config.toml
n_experts = 32
experts_per_token = 2
d_expert = 144
d_shared_expert = 128
moe_layers = [0, 1, 2, 3, 4, 5, 6, 7, 8, 9, 10, 11, 12]
router_bias = true
init_std_router = 0.0107
lr_router = 0.000583
vocab_size = 8192
norm = "rmsnorm"
tie_embeddings = false
lr = 0.00286
beta2 = 0.98
batch_tokens = [32768, 65536]
Below are experts of layer 7 (counted from 0) of a mixture-of-experts language model. Rows are named router (the router's row for the expert), up (a neuron's input weights, with its number) and show model dimensions 0-191. Each number is 200 + 20 x the weight over its row's rms, rounded and kept within 0 to 999.
After each expert's rows: a language model's description of what the expert responds to; "comes after" lists some tokens at least twice as common just before its tokens as in all text. This comes from a sample of Wikipedia text that the model never trained on. Tokens count by the router's weight.

# expert 14
router,230,189,201,194,193,231,187,198,212,199,204,191,257,182,175,217,201,206,178,233,202,211,198,194,203,199,220,211,192,208,162,151,219,191,184,175,218,203,198,190,284,219,229,203,214,154,204,214,173,202,226,210,208,210,208,163,184,203,213,214,198,193,178,202,204,200,191,202,211,185,194,197,202,195,201,168,190,215,186,168,224,214,216,202,180,214,213,221,213,175,192,211,196,141,214,205,173,221,190,198,219,201,213,202,201,173,177,195,197,208,186,194,222,225,193,231,199,218,198,204,158,194,212,196,187,182,205,200,226,246,197,193,183,193,220,215,178,231,206,221,183,231,205,201,217,225,199,221,218,184,199,206,187,224,230,157,178,201,182,175,185,187,183,243,191,207,207,209,183,228,158,246,206,172,195,193,190,196,241,183,184,168,192,186,202,202,209,186,199,202,158,223
up0,231,215,217,166,198,201,218,184,203,241,176,189,208,214,202,214,173,189,217,211,227,243,194,190,197,182,208,177,218,247,216,156,193,170,213,151,222,168,190,193,208,204,209,175,179,207,191,206,215,218,210,197,200,198,177,208,201,214,183,194,183,204,209,203,195,202,163,179,202,184,199,201,226,171,201,187,178,172,189,189,208,229,209,239,212,222,215,173,232,219,194,225,213,210,198,191,223,204,229,166,211,222,239,220,256,197,216,193,196,239,178,188,168,206,196,203,208,231,212,188,199,192,207,203,191,236,182,217,201,208,166,226,232,197,166,216,192,226,209,191,195,217,206,205,195,186,148,220,180,202,199,199,170,185,198,174,195,215,200,177,183,200,195,193,240,206,238,182,174,215,172,192,198,179,192,176,213,187,196,175,186,216,160,221,209,186,205,239,221,211,176,218
What it handles: Numeric table cells
comes after: " |", " ", "0", ";", "3", "4"

# expert 12
router,198,209,180,252,182,191,218,217,247,186,207,203,209,163,158,202,247,181,153,203,192,185,166,207,151,166,215,224,154,210,216,195,201,186,204,193,197,206,218,168,210,223,219,173,224,184,219,207,185,204,194,179,212,201,196,185,211,207,222,189,195,196,169,204,211,205,218,167,210,206,198,203,205,205,167,199,200,213,201,186,184,203,187,207,210,206,220,196,178,156,230,224,213,176,206,188,176,213,199,169,203,188,191,193,169,168,170,214,187,202,164,230,203,239,165,221,206,197,215,206,193,235,194,165,172,216,223,208,217,217,182,208,204,222,211,206,213,190,232,248,198,198,209,216,209,231,207,188,165,188,184,219,208,180,210,179,172,187,186,175,187,191,199,242,237,203,201,219,157,209,195,217,185,212,184,199,163,211,210,168,195,178,208,201,198,187,218,201,201,194,190,211
up0,158,186,219,188,207,240,185,181,191,197,193,204,169,234,225,241,216,190,188,206,175,171,182,211,206,194,227,216,209,164,191,195,183,157,207,220,179,200,219,231,235,210,198,203,191,206,185,177,202,186,204,188,209,194,207,209,214,228,199,170,201,184,203,223,217,210,205,220,218,233,192,210,195,223,172,195,179,163,189,175,202,185,207,183,242,224,180,190,181,199,213,182,190,216,221,169,167,201,197,209,213,174,180,189,172,196,177,223,197,235,211,190,211,221,159,187,161,185,245,202,209,221,200,176,172,177,200,237,224,179,219,184,201,206,186,245,194,210,191,224,242,206,186,191,209,204,188,193,224,205,205,203,189,215,213,212,191,215,226,199,207,187,196,221,185,248,231,215,213,207,160,197,186,181,211,204,185,203,201,187,153,220,200,210,214,153,206,176,189,181,207,162
What it handles: Word-initial lowercase pieces
comes after: " ", " S", " \"", " K", " p", " D"

# expert 30
router,207,221,192,219,219,179,198,205,216,185,195,164,205,190,187,202,208,198,186,227,206,218,186,211,175,178,206,179,174,202,206,179,232,196,188,205,203,210,215,206,217,229,203,196,204,167,204,181,184,207,228,210,170,201,205,202,197,201,197,196,248,192,155,233,204,202,220,191,228,198,191,172,214,162,189,190,224,196,183,179,204,197,184,225,195,212,195,166,240,190,176,193,197,177,189,175,179,189,198,203,176,217,217,194,177,180,167,209,198,163,160,236,155,213,186,234,207,212,202,194,168,184,235,176,204,198,226,192,185,204,190,216,178,209,172,182,194,226,234,207,187,183,205,195,191,214,206,245,209,199,171,243,228,240,238,203,196,210,178,191,185,263,195,200,206,238,215,213,191,211,170,237,167,181,208,183,173,197,229,189,171,188,182,206,187,191,237,205,203,204,208,185
up0,179,194,201,227,172,205,198,237,188,212,194,250,205,206,182,187,209,176,221,206,186,199,206,191,176,200,194,197,188,238,201,199,168,219,166,201,199,202,198,234,217,209,171,215,224,168,190,217,178,232,211,201,209,226,205,223,217,194,208,173,172,203,180,239,193,209,206,218,198,162,180,228,241,162,213,198,190,187,195,231,177,225,206,209,202,207,228,180,202,185,200,211,144,178,213,180,196,195,219,226,205,178,220,174,207,194,195,197,178,242,175,211,197,205,191,218,190,212,169,177,197,175,208,183,193,159,213,210,191,234,221,192,204,186,190,156,184,222,197,228,227,187,174,217,181,205,222,215,226,188,171,197,187,207,189,190,241,203,226,220,165,232,201,195,202,223,181,216,187,198,216,255,162,220,216,199,200,204,204,227,205,196,178,172,210,171,211,218,229,199,209,183
What it handles: Conjunctions and list separators
comes after: "\n", "s", ",", ")", " well", "'"

# expert 18
router,226,196,194,225,209,211,183,219,202,195,161,190,212,188,193,194,211,176,189,199,179,182,187,176,175,178,209,177,216,210,168,219,203,186,191,205,211,210,249,208,223,229,212,208,235,202,216,162,193,238,199,164,189,168,173,219,163,188,224,211,216,209,169,216,206,221,204,215,208,204,180,176,237,222,187,212,179,247,191,180,192,180,158,235,208,232,208,207,251,199,241,221,221,164,235,201,197,195,197,192,204,186,209,201,202,174,170,205,180,199,192,201,217,195,198,207,179,225,172,193,192,208,229,169,166,193,240,218,217,232,209,197,176,195,203,185,198,196,213,216,187,221,209,163,208,242,216,200,218,209,201,237,175,222,174,169,182,196,179,181,175,185,199,199,186,220,230,195,193,205,184,199,204,182,173,194,184,189,217,181,176,220,176,208,166,191,197,218,198,210,193,216
up0,235,164,243,205,189,224,191,198,192,212,204,153,197,208,245,224,205,167,191,215,189,189,197,198,203,192,215,187,226,184,219,187,203,192,213,210,192,236,217,184,229,218,186,190,201,211,199,199,199,218,193,180,213,176,187,227,199,190,208,213,168,204,185,218,241,230,204,158,191,187,209,187,224,202,181,181,213,252,243,199,186,181,240,203,173,223,210,231,238,189,193,170,191,197,207,232,204,204,187,203,197,176,205,207,214,174,189,182,214,192,207,200,222,219,200,193,220,207,205,191,189,223,194,204,174,215,210,244,182,213,164,204,194,197,213,222,208,206,232,186,198,199,205,151,230,205,196,189,235,232,217,201,193,232,193,214,209,195,194,188,146,231,203,195,189,198,182,174,187,236,174,205,227,168,190,179,168,199,186,193,175,199,189,243,186,199,154,172,209,188,211,197
What it handles: Possessives and section headings
comes after: "'", "==", " =", " was", " ==", "==="

# expert 20
router,235,186,180,231,181,202,178,214,218,186,190,208,198,191,166,215,208,185,177,217,198,187,208,130,209,182,213,189,182,197,172,181,197,204,177,205,211,190,188,166,204,211,216,224,202,206,181,191,179,196,190,180,198,173,176,218,194,215,197,173,230,212,177,227,196,182,185,190,195,211,183,156,185,165,193,194,184,200,168,180,194,190,176,222,189,206,217,189,209,182,188,214,231,180,203,226,196,175,184,218,206,197,219,223,217,176,168,234,168,179,150,175,200,211,219,220,199,196,177,227,199,209,231,183,185,229,228,210,198,218,186,203,216,190,206,214,172,205,210,187,210,202,216,199,204,231,199,207,187,154,190,196,209,233,230,198,197,191,199,197,201,198,184,240,184,223,227,212,209,227,201,240,207,201,225,154,183,179,243,153,161,203,192,191,194,186,213,214,160,222,206,172
up0,176,192,227,221,186,190,206,218,204,189,197,178,217,195,183,153,204,220,235,167,206,206,196,224,231,201,205,226,194,188,199,185,195,172,196,183,188,237,226,183,230,173,207,227,206,217,211,213,215,197,235,198,208,198,193,198,242,171,162,195,183,202,188,221,179,241,216,213,194,158,203,239,179,216,204,167,222,227,196,193,216,185,178,188,246,201,223,201,168,199,191,213,186,166,222,166,202,161,205,187,193,208,193,185,218,193,242,196,195,210,208,184,219,197,224,194,172,245,166,197,181,187,207,191,206,213,209,223,195,182,212,220,234,155,207,236,210,198,157,187,201,222,208,184,207,183,206,211,187,203,205,214,194,206,201,181,210,199,185,224,176,220,206,204,205,217,167,207,212,173,202,192,232,239,200,190,183,203,184,227,196,182,180,236,212,196,221,216,172,153,181,209
What it handles: Table and list delimiters
comes after: "\n", ")", "4", "3", "6", "\""

# expert 27
router,178,234,212,200,202,198,183,207,204,188,172,236,213,181,193,211,254,178,174,194,188,200,186,176,209,195,216,182,192,231,206,176,198,239,186,212,170,208,209,183,218,241,167,198,202,200,203,198,193,208,212,177,191,164,185,181,209,196,178,220,208,177,186,206,201,204,171,172,236,182,172,172,180,181,182,159,193,220,200,178,187,212,164,232,206,200,217,199,217,178,208,198,211,191,242,185,182,210,172,190,199,224,214,223,186,183,184,211,216,187,181,218,216,214,191,223,226,207,216,204,177,239,195,212,211,190,209,193,217,227,177,202,180,204,198,200,159,201,210,206,190,229,228,185,226,193,240,254,220,177,207,215,168,215,203,153,195,182,204,196,201,263,202,193,201,214,217,219,174,184,191,210,199,146,207,186,184,201,245,198,216,197,198,189,193,210,229,211,183,223,192,193
up0,220,200,192,204,175,191,209,210,210,173,195,188,154,180,174,213,161,227,207,170,211,217,217,198,197,185,197,187,172,180,246,201,186,165,193,189,178,150,203,195,213,202,183,177,186,215,198,198,213,199,209,185,186,189,192,169,208,189,213,194,168,184,189,183,204,197,213,239,171,261,193,163,201,169,181,212,211,201,184,177,201,227,190,163,222,215,227,205,217,177,197,154,216,202,211,160,213,190,209,204,179,230,172,213,196,216,221,211,190,196,191,228,199,184,224,224,215,181,186,191,225,199,218,196,216,238,225,221,154,190,193,209,207,200,208,188,232,187,210,205,188,183,201,211,215,225,223,218,217,189,226,220,206,216,206,224,231,230,187,172,212,231,199,226,225,182,207,209,162,181,185,197,256,185,231,185,187,206,207,223,206,201,231,211,194,192,225,192,189,222,209,187
What it handles: Place adjectives and modifiers
comes after: " the", " of", " and", " in", " for", " a"

# expert 1
router,207,188,201,229,195,213,223,201,205,161,185,197,194,220,166,194,234,165,176,227,172,217,167,178,178,194,219,211,197,210,200,203,213,158,208,212,178,200,214,190,204,239,210,208,182,218,194,179,182,192,190,208,184,172,175,207,185,224,210,181,201,225,193,230,214,182,189,218,203,225,181,170,206,194,208,220,202,221,179,175,200,191,180,205,170,183,221,181,232,205,227,213,237,178,179,206,197,217,199,193,210,228,194,200,214,182,189,227,204,206,178,193,183,226,166,222,190,225,187,222,200,216,192,214,176,215,196,215,193,209,176,197,227,215,203,207,159,197,234,227,230,209,195,195,231,179,221,229,173,154,205,224,197,215,208,165,196,176,189,175,169,228,209,219,153,183,221,240,179,192,177,239,173,211,201,182,187,184,218,181,178,164,163,165,217,193,187,178,211,206,177,207
up0,227,202,234,188,195,223,200,202,167,248,191,170,232,189,189,212,186,184,200,222,187,204,193,192,212,226,164,198,177,197,219,171,187,193,202,205,194,198,205,172,206,179,157,182,194,182,226,178,258,174,231,221,201,179,189,194,217,187,246,207,187,201,184,153,182,212,199,209,225,196,162,188,186,231,203,201,168,227,195,210,193,208,186,202,191,207,212,201,181,226,183,200,191,199,209,208,206,189,193,197,191,181,211,182,198,198,138,181,205,158,181,203,187,250,191,181,214,180,207,216,218,212,192,209,198,182,193,222,212,182,201,198,223,186,228,224,185,182,230,211,193,230,170,174,214,226,211,177,222,165,176,212,212,201,174,194,213,193,201,236,159,181,196,180,228,191,219,215,213,163,191,225,172,230,171,216,202,183,206,203,189,186,174,199,213,228,174,194,184,219,178,208
What it handles: Sentence-start determiners, name pieces
comes after: " S", ".", " St", " W", " B", "S"

# expert 24
router,220,190,171,220,205,218,192,200,214,212,165,170,201,206,191,222,219,201,181,206,195,211,227,203,136,172,236,219,204,219,214,188,223,186,189,173,230,194,224,214,210,191,215,201,214,194,206,178,193,224,226,170,203,236,211,192,165,202,192,192,215,168,198,220,211,172,158,187,226,184,213,218,189,167,193,174,206,182,186,186,222,171,185,204,205,204,200,191,215,174,220,236,210,199,231,194,196,207,185,187,226,193,248,257,203,191,190,240,182,193,177,221,190,191,191,249,194,182,213,204,189,205,192,214,203,193,211,188,172,209,160,212,173,198,189,225,189,213,233,211,196,208,217,182,183,208,212,208,176,191,170,225,202,233,213,198,183,153,183,193,203,202,201,241,181,204,208,220,218,192,193,233,172,201,205,185,171,166,215,211,179,191,181,198,236,186,165,185,184,204,188,171
up0,193,181,240,192,215,224,183,195,201,206,199,171,214,210,163,200,212,181,209,199,202,228,176,234,173,168,192,209,206,186,188,205,210,170,198,217,177,190,203,159,203,220,180,189,201,218,177,217,204,195,226,192,177,207,236,224,202,183,210,210,171,154,237,239,222,202,195,208,203,147,208,199,197,200,223,179,176,170,225,187,157,211,247,212,236,209,212,208,194,194,224,194,188,190,188,220,164,219,186,209,226,208,223,234,193,205,177,228,202,213,169,206,259,197,206,207,184,240,159,202,192,208,218,193,199,174,199,202,200,210,198,220,221,185,196,212,175,188,212,216,204,199,235,233,207,207,209,197,213,201,194,216,202,232,194,175,206,207,197,196,186,201,166,229,223,226,213,213,228,172,222,210,214,222,222,190,187,251,191,211,198,228,197,196,232,174,202,199,188,187,170,201
What it handles: Function words and adverbs
comes after: ",", ".", " and", " that", " it", " which"